{"d_model": 320, "activation": "squared_relu", "init_std_router": 0.0189, "n_head": 5, "head_dim": 64, "norm_eps": 1e-05, "rope_base": 10000.0, "extras": ["capped logits"], "init": "normal", "init_std_o": 0.0, "lr": 0.00608, "lr_head": 0.00522, "warmup_steps": 50, "decay_fraction": 1.0}
Below are experts of layer 5 (counted from 0) of a mixture-of-experts language model. Rows are named router (the router's row for the expert), up (a neuron's input weights, with its number), down (a neuron's output weights, with its number) and show model dimensions 192-255. Each number is 128 + 32 x the weight over its row's rms, rounded and kept within 0 to 255. Numbers have three digits each.
Before each expert's rows: "comes after" lists some tokens at least twice as common just before its tokens as in all text; "comes before" lists some tokens at least twice as common just after its tokens as in all text. This comes from a sample of Wikipedia text that the model never trained on. Tokens count by the router's weight.

# expert 18
comes after: "|", ", ", "\n", ")", "and ", ";"
comes before: "| ", "- ", "was ", "\"", "well ", "they "
router:127177147110119168120108143156098143130101071095095133134131125108128168166143144091147148151158163159168095167120106138134185134207112094149134112186151150118114174095181084159155150103080123
up0:100124165097152118074170083110123185115133145102110162118149143149111205110087084105110100169145131119115112133093088155111117095095109179181180123099167148106088119093089133116121167090162135
down0:135152172102180125062180048097088152151106159094191136140131099124140103107100162119125074102107143138076149130101108088123072160066140110136094080142103096148156128102128160144115081078134096
up1:073163097157107171200095114091158039112135168136145115089096162100093145140103091137097123106118147103111137123189100108151190172099157152099113142168134188097118117114165088099145096128133143
down1:117069077120135150101120207128110130110160112104167115131177097104146129151121135173067171174172166123132069142169115179137054122120150115118110157121140197157152104095128074172090128181111130
up2:131187128152119178129097137156105110129116202145142126180168167128147123145136142194133137065160134120118110170148170184110087145159128174152128151138132146089147178099149116145143107119061072
down2:131126153112051191122126125101115114081166130112090130118156134160129074129087160118087130107105161087124113109147143119086094147144152093140159150088113119145129139104107148160146188142116140
up3:099107037112106117114103085123082134101127167182128131102094134154079098126096135088153116152135093182084190113141084106172122108137112104139129095082092181127136164115089131093097130147129100
down3:070160167081132111144134097131134115154172093086115174118114132157193110054120118184142160095156058037145166106088090109146151160147065134156108143155143122069207077162168122202142120117152080
up4:135136093098092137127101088138120131120077149186127171056158122087117134127137086133143135123089147131151114134120085149157175098128093111074113125142073117133146093123168084157118148159099167
down4:134193132091131118110086115168090139121169111188128095163140165113129108124097143096151152079153201141109139157161110067069130182099162091121189104134141119143130173110093143123115081167099149
up5:101132168123075125097111140158117133110115153163144094085124070104161175190141135124102180130124052102119129106110115182133164109137124124119162127035093198065108146078101097127171151106155072
down5:152091123126148078129090102083103109069149119057149159097137156113082088119099098138123145092116115101135109200161117082142119094106140116207108134149095122164154116098178137114133091120095142
up6:130178101144125145095093153146045129177102078145103128137125142061117139148132081135131155152106129221116114127101139099103089113113095111156087169149093142152103138144162130164151195141060144
down6:168149085097147042193186097088104177183108112126099140110069212104124112124122137057095089115121112176138132151168162098076155085116131114128120105140127088106175080091157084084165156126120121
up7:113125098152075088154081121129110157099134125115151094155157115169138132122109119116152149094168145108134081126138125185094159126080066097114098153104041057098118164083150109153115098161122064
down7:146126144079071071122148124152123115040148099149107102117126129159162120132122183147121119139079104141090118086166111192065108134153072095145126130097142128141143135124088167136085088156122154
up8:163160110165102158118130124145147135125193147067144163157085111130135140122132144114167177185135146136132094164110137085146081119091135077144194115102094164125085155106138158168119142119123162
down8:110138138138130153151171135126145097118091157099114214143081126078142158154072145073155076170107110150136129115142154168157103100178164126174132111163174138065192152146154141140182137108162144
up9:144177184099115101082122133178075151105139155107076131112128153116158151153132139176111140144171153173104147114113188182093113113072134173148133173117061135131120105188113174126193117109177076
down9:104154087167113156116160214125145081106149122097157149148070127085140124079114174130132135073171093125128086169114126047156162131079088112101077082128109162101168154104113108121154110144110174
up10:135097132121180104096116154137127153118127134159112116124100117123074148107093122118191126112042120104106129106122157153116139128106098140094129106067094158155118137087105175161105137109140148
down10:110083157111052129136095158211151142150142169080152102104113097160135158124119128121185116165081092135132150137077131122122191120185106122113178153156144088101172136169126092184175162140088122
up11:045122104105155158111077134178116135148118087144156077057185121159071115154150119075078118134117134162144121137152208129158120177120132155114107131115128193148121094101112153139079116190089140
down11:188156130119078156157053139075090123111123110128122156111165141142100084101108167148177138202113099123179159122098143104151147189129126127123061086111113179177092149167141111088142166124119126
up12:085157092145145160105069108092092185095142111142115110112136132137072133099162148164137148141113149137093118100113175144136128115086130193123201154120076172154157161157154211122081148190086059
down12:151067159146105143162164167225169111181151147119102099172088181157131095108127057099106107157139136124130079121143093165080129103113128078134163144156061108120163156091119068123144156100157133
up13:134146068126143062130072125171153167163137051075096138146120154136183081117115106107190045176084121161134115120152135223156148121144096124107138091125082095105130156134117157194130201115130141
down13:101130155061139136117105181090155144114192159116153137115093060121127144124103118129108031130101078137159113122092161056160060126116119138172055097162161202104114145195146183136146115130130154
up14:156124127152141087193163108105146107149130144131088093105088143118130180155156152077128147120104100168167054196151114171069092104053109125150147083110150128143151156107092144129139102080113137
down14:144145140167172115071160113107066130176131149119132076101074099126151099142113146116105082121184098119155123120082107105127120126141176075124065089126120148118151092131142172126138144139183127
up15:113105145138160160110127122159144137127124150182172114116096131035101127169053059138116108121141130067106137180136159147134134140129112193158163121155144117134118152129154135123118070123085137
down15:143115100110132126157067198146080142132194151163171127103121113136147165110168130019119115107145156125126104089076145105167092140168120140153113139152158133140126094127068099140124161088066116
up16:162124066139089128111160105140157143095128134156165159110154211081107172139134129109109060148143151102130083100123130153153166120095151166183172135082130113136092139186184139117190122176137059
down16:126105162099135150174108114072160133121140124152117091173195117109107130117071089174149093196131143123073080126131116149091121148122150105145111126081114119136118113120162174132124110168155131
up17:148134135104078134141121178038075145077135149127098141083058082089092114186146116169138184111075121107102118129160132120061132155107085163150099132172194153124101144108135137132115132142178176
down17:144139095132161141115114092152197115120106135161160197130140167165112139113151124150061130146167139107106129101129187181114127097147135148144113097157145193066142092178135134095182089170092121
up18:164149088175106079098100166169157150152160165099138131131166136137136156111091138111150117125123088158125157146229080132164117153114128135124185144156153167121109197139149125122058054171186081
down18:110109146121143110173188138150181122059121147116148153122181140087061141139129104106088149137125105195171123173181127094097124215139124170134090193102154148173155144168092144142144141118120090
up19:153096090081140183092154199135081111145056151132148054154126095138017176117091143167169108163126109098135104130160155162107140109089130058144073198128083143047160143182083143147130101129135145
down19:201144132153166168183128160105098105164163106095155151119101101155104112056127123119195123120126135023092138077083103093072089104155084146135150096158128097101109113150125052066143138049109161
up20:157091114129119115194152132128097155174117187154138107069111128134101158138142166164174144097092110103084113100114154161131117112070139094117130052067127141146132161130078122118100111117092139
down20:115175157206078119098093074163105151106082179165134116156103134135109092186151175060088087158143096153144132124111160166097147113155118117169123174112134172106124165085153065195107162196145114
up21:120184145136090088109149131086159100132140104139152094173162097088147090135071126050126129114130153068161067125179142167165139118164137086117173089157148116148137169080076166118158085156104136
down21:103107135103102208126144145165094087162112139107084185117096128082112107107088110164160075124092062118136113160122176081133042175132114100122129120070213150118119170083119084106083135138141131
up22:122122135132117144108133145168056117087068109127199078101132145099118168118082103170145064150156133182123106146146163116107095171115176143170142147085139118142081118009113123119096128117131140
down22:107130200088132090136095093121176106197124156105149117184136127097053103119118123116119101124164143112136162131180137117120152127116124128189101157119099125115093089124115129139138131178058145
up23:143107170146097137139093145197107147117076129104146128123134107128059182090117122177077126175153093113159096100118125193084139142134179035145130088119160141119137147104106078163135111144091114
down23:159097186128147137169119106142167103043142099141134148088165105187206083142129136139140157113164117071134143106056135101153127066099080163125194105139128132152148131121110115140167127150126090
up24:104165151065158111120124134086115121121134134129086125117126117096086170103129155087111177102146111101148121106077165192106109142147129122144181144143092129157136050118114102153152131118109184
down24:132145097178148143096142088159142120153138139083172170124164061179150087139132100122132121097073120073122170112100115175164157084197105169096144130089153151136106108120114141088196130148143110
up25:131152175138119189160099171181148146087094151094128131130131161172093097125083117112131138104082113121066069108103158123151103110135165112141124173140146066065172187155145073082094129070129126
down25:126117158102198113096055147156106129143153124103156146078114164162146166127189128049133177090111127095139161119122120114167185104095131134136150178187125120185117152134065087141167156121191113
up26:059132092128128220075146152093105095080109126185142093110137163158152110125125096097138161117119071100077136120131103098072106126130135152176171188150156123157195138114161183136120137129088090
down26:136134142130171158135123152063072170180107146097163127149198070142185147159123118124154116127078183140098197135119145151155160080131109116143088161131076129160135171136149133158181160148160113
up27:106107143050131127091168116146101090122136132128153075112155087101070090099097158125095063153121109135109157144119116108121144091179078136130133098137120199123099173135128157096065112157112166
down27:110103123159095154141159169133155102102099095118127063135125144160137134130085155156146135197059096111139144098062093178152134150130156162162137080089126171121076118149156125186129111145150105
up28:094136109133074097189054126132123089142106117159061107183125101097114100151058069141246157135130149151164142133091124162112113095124115175134146130115143138119148127191127093117132140114109172
down28:170160135143156128113125141132142099134107165141156088108195143166135184129101130124158118166097097056108139056121169103139162092074119126085200113093061095133181125175177130171119076067113109
up29:185094110073141107127091189077140088126107077115143068117135138106132158122119046058144164123143095150065170176141151127125142145122141190111186069155128101119107127121148109085085058120194111
down29:183109148109118147115099119153186154112144132097081131169149091117166123160140141133151083123126099121106147134105180158122153102114120113103158162100112106157110115112065118081163125095095179
up30:100122083149116131152145114173166157109136089113123122118110038120156154134144090137121142126118145095155111130143145155197156131145140162112177099102082194134144192152082147174159110124112118
down30:100072110127133147055167121150123130161140086131114089120138151158090107166128151074103150125065106050073113109097074118075119089145150076185077124139123128197130186141078127093179130108095060
up31:141108126118098137084083165095148141142113058158139114076127148094105160061143133111104138157181145135178103114162135147109116154150133092128135171163118106147160156095088158136077093081132149
down31:099165090081118099193114130144127144150119099075159104101114191181096117137118113109104136093176137113170161092132101120136099058149136163081103162184117147128108111145174136100099089119098108
up32:101137082193154088096056160161115081114110171148119169158140106149081089088089107091153178179147098110206083115130151142100161087074137124114054121110128156148114104144123073118155054119129125
down32:160089135164146149114170138117128143075124126125111127059151123139148150098182090112105195103102110196153087131082145160135176123112123096145113173161095074143171117119151160107131129110117087
up33:140117111220117119130112075139116135115115086128143140115099127093141130186112143133072184126107116124125077134179170108092160149100166109128158135186092128105122108158098139089156149173142121
down33:197128152110189115089162154128159095167142128113151151098161068131133163141110164114115154116105129174156163146143114105125108154166134095082143081153052074106140041109163180140117109107112125
up34:105168133105150120059120107106146122146124129113185163093135114081135214193114071127168143182121149141127145181114111103134170161105084186107220153129184145128067132120130146136128100096171120
down34:206155128113135116122138144054149127091159118144097172153160075068143145058111129074130055059154136205142135124122141070156150164115095126163125133111204142190092142103131144135114156106063141
up35:092131074133145112143171122126112113146139134129137087112118105069169094056162137144133137203111155073146114068104150150177093124081095116131100125092117154145117185156125125098131121090125126
down35:086130115067094175123135112125197171115157186112107160144109146133181116154110125172131086106156126107142156142173138143098098138132107165092110100139163103103130144165113156114111118128122135
up36:072135113097125128152073120132093146116106112142127031108104098149172135079095087120128143145112151155120076138173135093147150133129118061138141090096104156117110143089133101126087106118096105
down36:106148108145120197197097104107130128137130092108166128138094032174136178147131129139087146162157081136140129158119078075150114153112120127135140107157069194179131065153159082171142131134126161
up37:083096089106152125114128122141138075098187106152115072099208070152153113091104170118167111114117142118104168114166162128133099130143122096190151109127153180176100142089162130152141108153137105
down37:183137131143124139127145074067103113105136085121141147179159155101116192095099166129122113139182194111133098128198135074124180158138112167113125117150135123136132164111125113133146138149092193
up38:081179144146159155091137138182169157122097125119133091144137164103092084076100155131161125139146169107150100120124128129111128096090179141206110122100105215134070155115138142096139075065158100
down38:161146097084095153129133133115143133081098134106185112133107142076110106098137127106157144102110102114115143166126108163122179091124078179099193126172137204177085072180078112172115167182136165
up39:094130118115171116117157147110178113153161093124120167109097051158077121144129170175153135105177106109161120111074124174157126162141113082140061103139137111149168145087133109174160153101080115
down39:140121122117119146110161094095055094118208105144102130144066077177119066105104118151128151117105079148128116121168071097088174086113120099141096141163138114120164143113152096113138158164160143
up40:174136106177154132144077089132106108084153130179101157102114179113166184107142140109077087102126101142120072179135114149064178106070146126134183115168156129082127137114194116150067071140100125
down40:068169146156106167140125130169105134181153116111151103139131085154168116122095165163135130149119121092108114151123141051152131129083119153086069089124122116131114115127190109102158090135134144
up41:133131028114127179110156062086150107122138125116161134118106097119090111138178167138141167137075048094093126127127144108130102081096104138047096168121081135139119173101111162127133121078155136
down41:144116169085087116121104177144114162139109144144159148100104160123076146150088097113151098057147067100159135138168129201109157122173092161164145094144113105062163143162041142191078192120095157
up42:109176159102129088123139154086113142136073112157053095069101180129117089114152079140140114118163101139113136126132117104121101154072106082140161131157100102202144103126156153140050139068146110
down42:095078143099139110101156125140122144119109148196109140136163147136111089151136145135157113146119137060093125124103117088093192197146122148172169106140091119142087211086123168135106135131175161
up43:166117151119126122130125171071093104102095068161126106192100152170167137129104125138117117177132140129148136068144170152092115094157115140197109081101133147115089188118158094141201094144167083
down43:113116136145072139138104089150166091081069078136079146124114156157125114108177138104125109088188121141131144115127095142114160135127130147114141172135191126089143175114130065167084123101148118
up44:131153125138111145131067161112128141092118144181145165138145160131113123137117124105229134060065124172113129149099185148130078149166172135053129157144169151145119165137131120168118218140081111
down44:190136110136121131104159052120059106145130148138086129143116099156116153162195106117145158139115127080098152139098123174158114142131146156119098146134139089127091151168147063128153113167148083
up45:099148081179095117054149072117091091120142107159124130116076118098130150123134096153102074129138190111125127161126164124125133130116101106131153129107183118090122062096088072082146066102114082
down45:183116161153133156121150157129147103095131067072119125100221081110159139139102164175118098089150178113116074133152210150142122162124127145114135110105095116131162096123112132124121136122100145
up46:138147128069113110131096111187026110126103082181156086076154129086123122129080113120089120175129107138084168148153173181139107142140107175083105126132147132147117106077118118182131112164179085
down46:128095155138116112169080128182143146087118139120074112180138163138135133139075142142126150193124093122059060132156106181177184126094088145151161126223179161125102140127117163135155090096105150
up47:068148122145114164146109139179135069069120192199167193115128068078105135125141133126176086102227124145127119134182112150115108136134077177205129157127129148117117103144138125136138114145113087
down47:150119085115149088131080130187130185102099155105079183098108101111129173046162144147130091084209106129158115136137155142087132086141142166134181115104130133135118137116084150082120059060168088
up48:142100065150159071108090125133126078129105145137116125161110112192115140162117084183156085154067112121117117148170079169083120121169152206126117146172143078147148158080102184125113107127067160
down48:087183115153053143137115214120131169168081140097156159123098142140185173084101170094104115164136132133136114157133120159146186123151152161170107125117082112091099103085122049152100100112167145
up49:124183113132109176100137130105138118137167101180093113116150134109118165159147114109123169112164136146128130141135123078080102071145132147139179170146109092113127166109116142159121159098124121
down49:087208110152160131195155071079104108159151145146163148145111136125123153099150139131098169065119092102114078170096125122174140136145096165170112132136164117096107079096115113035098150075081129
up50:153126043169100121095116087138128037058101161081080109204113169118151117102061121086140152142131107152107129102105086133154095191078101083077167137100103166143066152105138125105149145152101148
down50:130098126138134143154055110102182131078124062114114114094120169081138179106124122131144123113118106176162110115162116090148107129139138117157116188133156122124127097111115131115158147095081117
up51:089166193044128111110073159096130118138079121113160114099120125099171105131133122119226155070105176142144110106117088133125088083079092137167176069134109195153094225098095156140105040137082085
down51:074122093090176196142184107127109161173153126160128118107128133168110085158135093147138134103106172115087138213142094114105125115159148150153070078159093080175104056097154165144101071107180154
up52:138131153124080121105115082150108083071075174137036158172162145162146189097136147145111171089102187125098101137165129155110065095067146097151170135145152144106105186175154133122112119122126089
down52:110058071079166153103117130157129153121128148145137117139142112061178139120136156133120153136126152166105179102106125160127049106169164094129141178153115129088126140129135128121113203125093191
up53:141126105132125075128148203106105121163067134103191118083110149114079103189153138133160116101069113132110144142146138156190138111071134094142155104122145161154150129153127119157121119184186082
down53:125160125140174144098134164153147160076072141127125093154107162112174130139102114147145151100208202075086176149165165118187160111105092164149134092070151148088126096119158157137066152130133104
up54:135136119150147160082117082115075127100132116199104079108088128154129119198114162108188091098145106151116156095155174124152141165099120116143168167139132124155112179179084103181123085142134123
down54:141175084121136180105206140113089099138139134137133093176113137086192087134080126120125102109073141125135092144190121134231117097134204141155150149104127117065150180098136111148133099104097114
up55:082140209094118135113170144127140105120154168180119145094153160102113112088089139091193111193144112110127063109138173125160170098056109103132103091103085122116106139150149152148116073147144107
down55:054146129111133144192107136125101146087133150106109162110153176091129098182153147137092099083164124127143113148087062136155185121175130142158150023129116129095117113179100142114157134112175104
up56:146144115114162150124132094129127185098062102126135172164163154095091125144082134128136136119093059099101114082163184125172068155153141120134126165102116124102098112149085163060148080150151128
down56:124121159150108107095152064105150075154108134164097157116161078086109176122123094127170144087054099140108102159141104139139164153101132173127134129156198200093154050167092148169146120144128142
up57:128138103114062186132093204093136141179101072122171143136110142169155139178106174136167147114083117138089098058101105120140151145183104104151173140123159139131089194131070214100138104172158129
down57:116100158189106133142103160170140069176137048165146105078120126085103121157162144139167119143084070114125179171119145089152067100134115117146111103135143133165120177152095109176145125150143129
up58:107194089157164099087151160130121063116126110107132109146108117110091122168165128086146097129149128169093140101160092105107130146101112109120181149123118162151142155119154127177149089183065117
down58:145115130183082124169060166147127107153113127159175114165112101126121103101096066138125154093145085187143163131175124112118143158170058176085148171196100095169110110098108040143142123119160131
up59:179116142142127105132148112048141159166166108160145102124098112043167064198066171136160140166065129166202148116085122108174166166143120080123137134237125150159165138139107105156142152158114131
down59:106132168120129156145152102153150151083088102148077132123096191102129119150094146122104156127132105097137181162112158109134157151105173079155168157191141178174076119113123096140163135080101180
up60:081146071134098114146128166199150111083139096129137124109165083082158156127134149086097142156147093092199087131158120142160157131131067148170159122172095140110142164091110087146152134135085127
down60:129191192166141162091113128094145161081121147088112099182097115125130090116174126125082092181133159152148119115104191105114134091061107111156101129071130097092144111074110164128157111097079104
up61:173140128143155183141119162168104119165131108186179122115063142129135106113105098166151112106169134082134153173130125133102088076082109110152143150143170182096134115107158171088112119136145132
down61:120062115136161152136101137134124111138124096131154190135093126071142138137171094123139164140113159138167171178125139152145138149135152163139150111137164163147125125114134128117052115148144120
up62:111197134145132148108150154154104117125160107169171167093169147134106084132133138113139176110081135112153126141120157183150163132110107151077134110125189143113167193171082115150100142144121114
down62:166120147132100142152113182130159134106110093134073130189139103158061128146121106133125096104136150111110059162180175065102186104119124126184105093128186164143112070111045113122105141149159118
up63:152144130081154108137152086159194123135150115066124062090112142132099041122143053104121145156125154134152108148115117114147154192051143115114094167088088137124060116193117103125168099167108171
down63:126136159119130045082159132089119144130106128167173116157164159135120155155127094114046128093199080176145111097090143091079147144126142129150141117154124084079137122077178110116146137150173135
up64:131172138217114145089125167093076147158133117149147072087067140104191114154058111141144100170160129127132126074097114172077145141129119119143131142114152150173139125168124148133157128149106100
down64:123165117118138137136122118152050104119133157130130107075125158137132157105105105088115062118071095125100124128116144190142187088203088125143054147141172114130165179198145158076139147114136136
up65:161122170145151108128173149114126160083073089123144096202133143180163101090126184177123102140207098162165114165111116177141072149064180137131149121152112171125013192114059150144156096105108163
down65:159086140069128215063146095084132205081148133119129142156167130115120155106060164100115148186092139146160054130110042109132133140099101122181136178100135100102123129104111156143083141153170117
up66:118131120114109077178142158112128093119076103138113150103120093145097079166146189150173099165100148144152135147170126156100089111133157153143141131167131170178072092174087149135175139089112165
down66:147150157116130160116084116084125137119112141103080194154145102090138130159074157079154156213126102168151107131095145108138131128096114136167161085150132152084167094125117123131081118114154160
up67:167157080112115155121123127120196146131118120152063128048140153064155168119110079128146119067136092148158108169160177145121131175172112124161139097106081072114135143134151116109056140108172115
down67:181099101127155185097150160073113150137164118120127116169097097143119075153139145137157165116106097094109169105175100129100114098155124134085122097123092168153123110181132156142112145134111166
up68:100139103173170146110110126148106091120127146120132119135154118095082104097103111106156105105084133122035155091096137108131062166147110141100096094057118152168099191183136109129132084130123087
down68:125130118120187108116124101153129139183153122131111153087127103109099106161142129094097112124123149109169062136155134087093125104127165162153128117125149106139119148109070157105182107176100132
up69:129171114092111124104148176183052131124135175082126103087113145095127087115049164125124137109140118156158182174089159088150206096158132131207138148095119139094141181114177181147129154137138161
down69:145135099121189158103148086103110077117063143118119144138131125153090144117126179077185134095155096136134092150184170161096066125144118112116060176192127097172117064134054132119152188112078172
up70:117127189116103173136114180113106102110112140188185112079162184088128114128133124113132127084105140115101144107110167156136116197146191097101132118098143135091100153100130104163122096143049156
down70:151175044117116139121119115090090119114122126125147110124106081080130078152100185098154158209109163148093124103159159109132125134147134147142138155107098147146124135170134139126142112130054146
up71:100106116125139112138099125147130098143118097174123090111097086146089137138159099160126130176161131150201107100097104148164054129118120077154165150200061126150089124119173162127158053160106191
down71:117096086197096104136128127137142102159100155180072158120149214169076099188133095092130081184187113066128181096167167152100117152143156107172175126081153218179158088114117086118170134057135077
up72:111138065109085085179124137122127131135098152134127117104171117142112117191158123113141144124128145124120129154161102178166127122101103161087090112132139137059152190112099068069122165114138111
down72:128127133144090147173151091113109056153077134133119128139161119134145052134104125108106159148156122156130102096121115168100134184160134120093111124183089157157113176166130137090136122112124108
up73:078124084125138131141148057113134077128162109157144149120096139104146135128134098108128112124197158167117092132088154148123138162137141088093147135127179158149105132197183178106154127118155129
down73:145152127152100148134203138089149180185118109081133133115091183109078161070135140156151062160148171121131152084119082097200077090095139090146123152136104049099175132060106133087086121111113091
up74:113064094086110130122167127159174140088183142177072068172148163161072158135113109083080154115111150124070140109138119176119108158148091104125085158115163159112068146126134150121136097146132162
down74:090124095098163139118120138189106186098135110153100157120142094154145069151116120207136132118121103137134153155150192139174081151128193115101166132117105125091177145113194139108141149115140177
up75:073165153093141105155120155130128137142115104132163179155120138083060072171147168182165160087128159167154074123184122126158120128163096150101123185132081170139153148150148147083122057137095113
down75:113119155182118142125113078123126083152103129120134095143115100125151124098116122150182188145167182098131099145115104111120085125141172086162092103132112106076153142112204153079094127165162151
up76:107132138117133142171124115159189138168131136103093151112144076102100209127152121170124117142138165133180138126117093169105157103099127118143137080166140151117110117107139156111168115121124128
down76:147103120132154100137144101132175164130140152138118136106118126108098174164100117138111162175150115177129125090149189101127142147190075175066129074133108108120117128089108160113134134119055127
up77:157090137114082084152063124125212112138098090172163160150159139129141128128103139105175174168179137105183148119087141130059131132106133142129125162133160126129098136154204154096102139121112054
down77:120112160164092122163095118160105138117133143153206108085127146099140065112090113150100157161124185095146073173101163130142153152094172141096119195163162113113069149098145152073083108136107132
up78:100089131157067108145121126100137148113118156134144096057107219105087130152084081143131082078154119106086140116059155112075109129086112204128077116145157152134122065163149111137077129130146148
down78:032073139168129068151116117144117073157152112108108128120092091167125163171142137109135110085106161096116181150128103125170095058140159156117130072177113102104129146118093128103134112097099143
up79:078160099145100078077140120149071130080066146167116094160152168110138124154062131132069096060123163129090137081086105138153100195139130105208158119089134141112139118130159092140147135133197130
down79:168104142166150046126111149169107153112094145112115099113138100125130173125152116103136075147076140049112102082181151105141120081244133114118099125103166182113110095122127131123136094122102138
up80:107131110177056090153128165167092137122070175114156103088104217110067123132124061127111125131171117109089070095176124059172129097093110144131107144129150126096111125139047124127111134138146183
down80:148121085144128109083140145134102127156082133122152193182144143129168137112141126129171133071120185122138103114115131112104075089106071109112144110140120111136146122139118125115137124171087126
up81:129151095153123151074113090102131177118081173150167113121171120106124149136181130061049222157144108166083126111195111173096081100165104155105186112094059143080125137145140120167138084102121144
down81:106140148128140159194109100122159186168057124134152177168166090118134055126139137149105178169069128128123134093133105186148052145170118147128134134154128121147062149179106124101164125125119109
up82:128138152080041104121082101167133130067147156105177163129077071062129129190132103109110163135165149111082080096157143074176098103160175120167138138091144110100093150167130116132139135133104067
down82:129137084155101134091134112131161154105170122201117116128074167122140140095114113156071096077132131119119101144116096039062119116108173116103110091079148065136191106130120073142130111064143157
up83:090105067167134123125145071170091124184104129171117106158142127155154134099129187127099117111119138145116063062118129151124115130159124088139138124145136097108155124116126181072104175082160177
down83:139083186161139161138104168165077140136168147133101126145079060124077111112149141099141092140143119130121107093145140146144186157133134136125189153106117146133100119103163118121150146115123153
up84:183078130183121053154174206117079200128111154117111125080113145150107132143072201123149183120109156105169079128092123193130120147140100119179134087130144189129041139120133123150111125049130132
down84:126186168144101138119138195146141151101155110163144141103156155141147094136087144152141128197179113101120166150068154177077155097169145084132113161129175153128087090084130136146098088152065119
up85:099124091155109064168132171121113146180180128111125118072096201109093080095109122092040129133099176095056130096093105091207119121142156043115133170119096124120099138166130142092092117080132176
down85:129151099163141103132174088139161212155090135115087140168098195196106101034167159106114116154100142135169121166122102061121159160114106086135150121123152120135090042159133182135113078130146137
up86:129136127101159129114084213090134131143155110052185126063093133146093138136081092092136101131088167113108056127165161165088103143126128112128163172182171119121135147112136155146092077141169072
down86:166128126057109166144095188106096144113197133116126086109125149085108166059106171159117039144113135170114108129117124126098174171115091152105164139142135124138083173122060137159115152212124192
up87:118125178131113149114125104175172205161176164142166127098135129083135108138102106114176138108094153135160119052145147121075161151170141116113108130162103128125093174158139120093097121156146178
down87:136124105156082128118138134174096150103150141152147132107075119123161133109133217165085208131131083091143072112114098142149142133063144094192093116137159069139069143165160172118165124101116106
up88:160113096081064142114158144173114085188105120163112110119150100115071178077099114124137167147153130145147112162065076153078129155085134135137126133170105142105075054144176136095154124107119100
down88:125090143094160130096190135105136150121119114116126058146158132156178147079141172118152191155130129132157135096072110111173108080120109108091171158140144096178121056167129097148133140132164101
up89:073165133085102107161069090129108129125111131091134182123144155101137183162172144147131149144188159101079131098135141170165126143108152081188126134109078147075073109086120089133107058110134134
down89:171105116163163036112113130129109139129102101153162156147143167088113114102101136083150127110146138075161047116138111092094103138199139119136163163074099141174159139071135135143071116116149200
up90:119144175095120160085100128137142158162203125125197113124118071098119136098074118108132147084134117142138174161117121107092157136070103103098111149150114173080163096161147089122122173139113111
down90:131108112190105105178173055095112137092103097083075162115146122168153120126118144115099140103138099106128141099083123103168129095199132142121120179120187116135076137078117094087142078113121148
up91:214132161133069137116117136184081136132092115193086149116123163096120093136110134131122152130138105102136128133126182095129142129124112111117129146172175143077124082110123111118086122112156172
down91:186099055153166118116161153130181140106104107104131094113173110083106196150141173076168095065164188122113159141142100150098155083135155082187070167158086179159161082150141193104141142132118080
up92:037105140150169104116070173160110132134129134072111109142138136131160124101102107140156147120135079087201092097145108112080097103080093067118132152126109124114152104150137132113123104127170075
down92:135083094157132157107108157128086178101120077154160177127114213117131125134099173110163120112136132172102144135065062094083108146171119106100114124156147060141151082148104118139134116153091154
up93:059109122161145095147114156093125136148172119159094121151121160145108141166124125116070173142161122106113110177122144129118077086151143212157106132134096128133106160157119148146141187167109093
down93:102080059109125139130152180116162122187132137177138179125088104198086053130094164106087113112094198141077119133100113088120140213126164106217167104148100108187086142196124137085131130136125163
up94:111212112090137130162165133141105136081179069149137134153112147100116125144126110111140099125109137176108102099098190116135147176155092095126134128222118198071110113118147107154158138150129052
down94:204185099166094124168150197127108115145147150127131094089191113126185099083173135160148140140110105180207128134103164119116123120080101078119153082065131146131163078100161135103108109146188171
up95:132183018111169120143108138094084069118125162127122181132139154087129157145138115154110101161139161121096091159169082103059115100149102125145179161131106123094120131099115168128066170128107097
down95:161067114155131149124107118167093144085099105116108096167181173155165098173174102179150100128115138142180112068201163113151098133088132090098124208159095093214085103124101096134119100151103167
up96:095109160153141142146128148120139119084101071129119088140126119104161134129155089123167175092131141133112111114076109116158130104136105125138127113092061088174137149096114139171123146058208119
down96:058220172148158143158113083107164082159140116125154185131108183187128133176148123068124044112119152094077086137082086075117099147166148094095049095147081118113166131163097091122058097120089168
up97:071092118143151134115161151159165161175208139139179122096095090082128107151112048151138138130143115146144061094090180167115102089035148175140089079131095096109188112108168154202121085107124103
down97:103142110117098098121125151145092115140141174118109107106139105154165127138094101199142115117132130087106100127113131122184134114158146100074132135163141144091087162141110143137107117098124081
up98:187105117107185082122156130137117156086151130145169133098099101093123158102127118108157119070097127105115137075058094146117155089098116120110110119077080165181107197145135134093170107110148078
down98:174170178135123079101130092199119103100092169127169127101114141089150164117156124128176089056173171065108136108124162181111110117139092122174135138100153121121141132139129121164204120116106070
up99:161139080165079155114110167143165174101074105169139116087169141141058096126083178115089145119137148139132168146118109133176092156108169158156119178104145161158129135153109098105158119168150167
down99:161115146128168122120125134127135089147125079107130157097134174184143100133109120074101096162108131143087207148126120139071126180100123084113190119100135098051152157131147030104142102174158132
up100:144109157072118108120106175129101113123171156108090166149122082125112110091132093224151169161091111155136107151142140124116096173146089179102118145132101080147143118138132128093096110122111113
down100:136121164100050183125114179079097080153078194160095176122121182140117141131142151130143109150173093119088094133168148168152115173093099171101172115128119098146101135142162115165147155144113150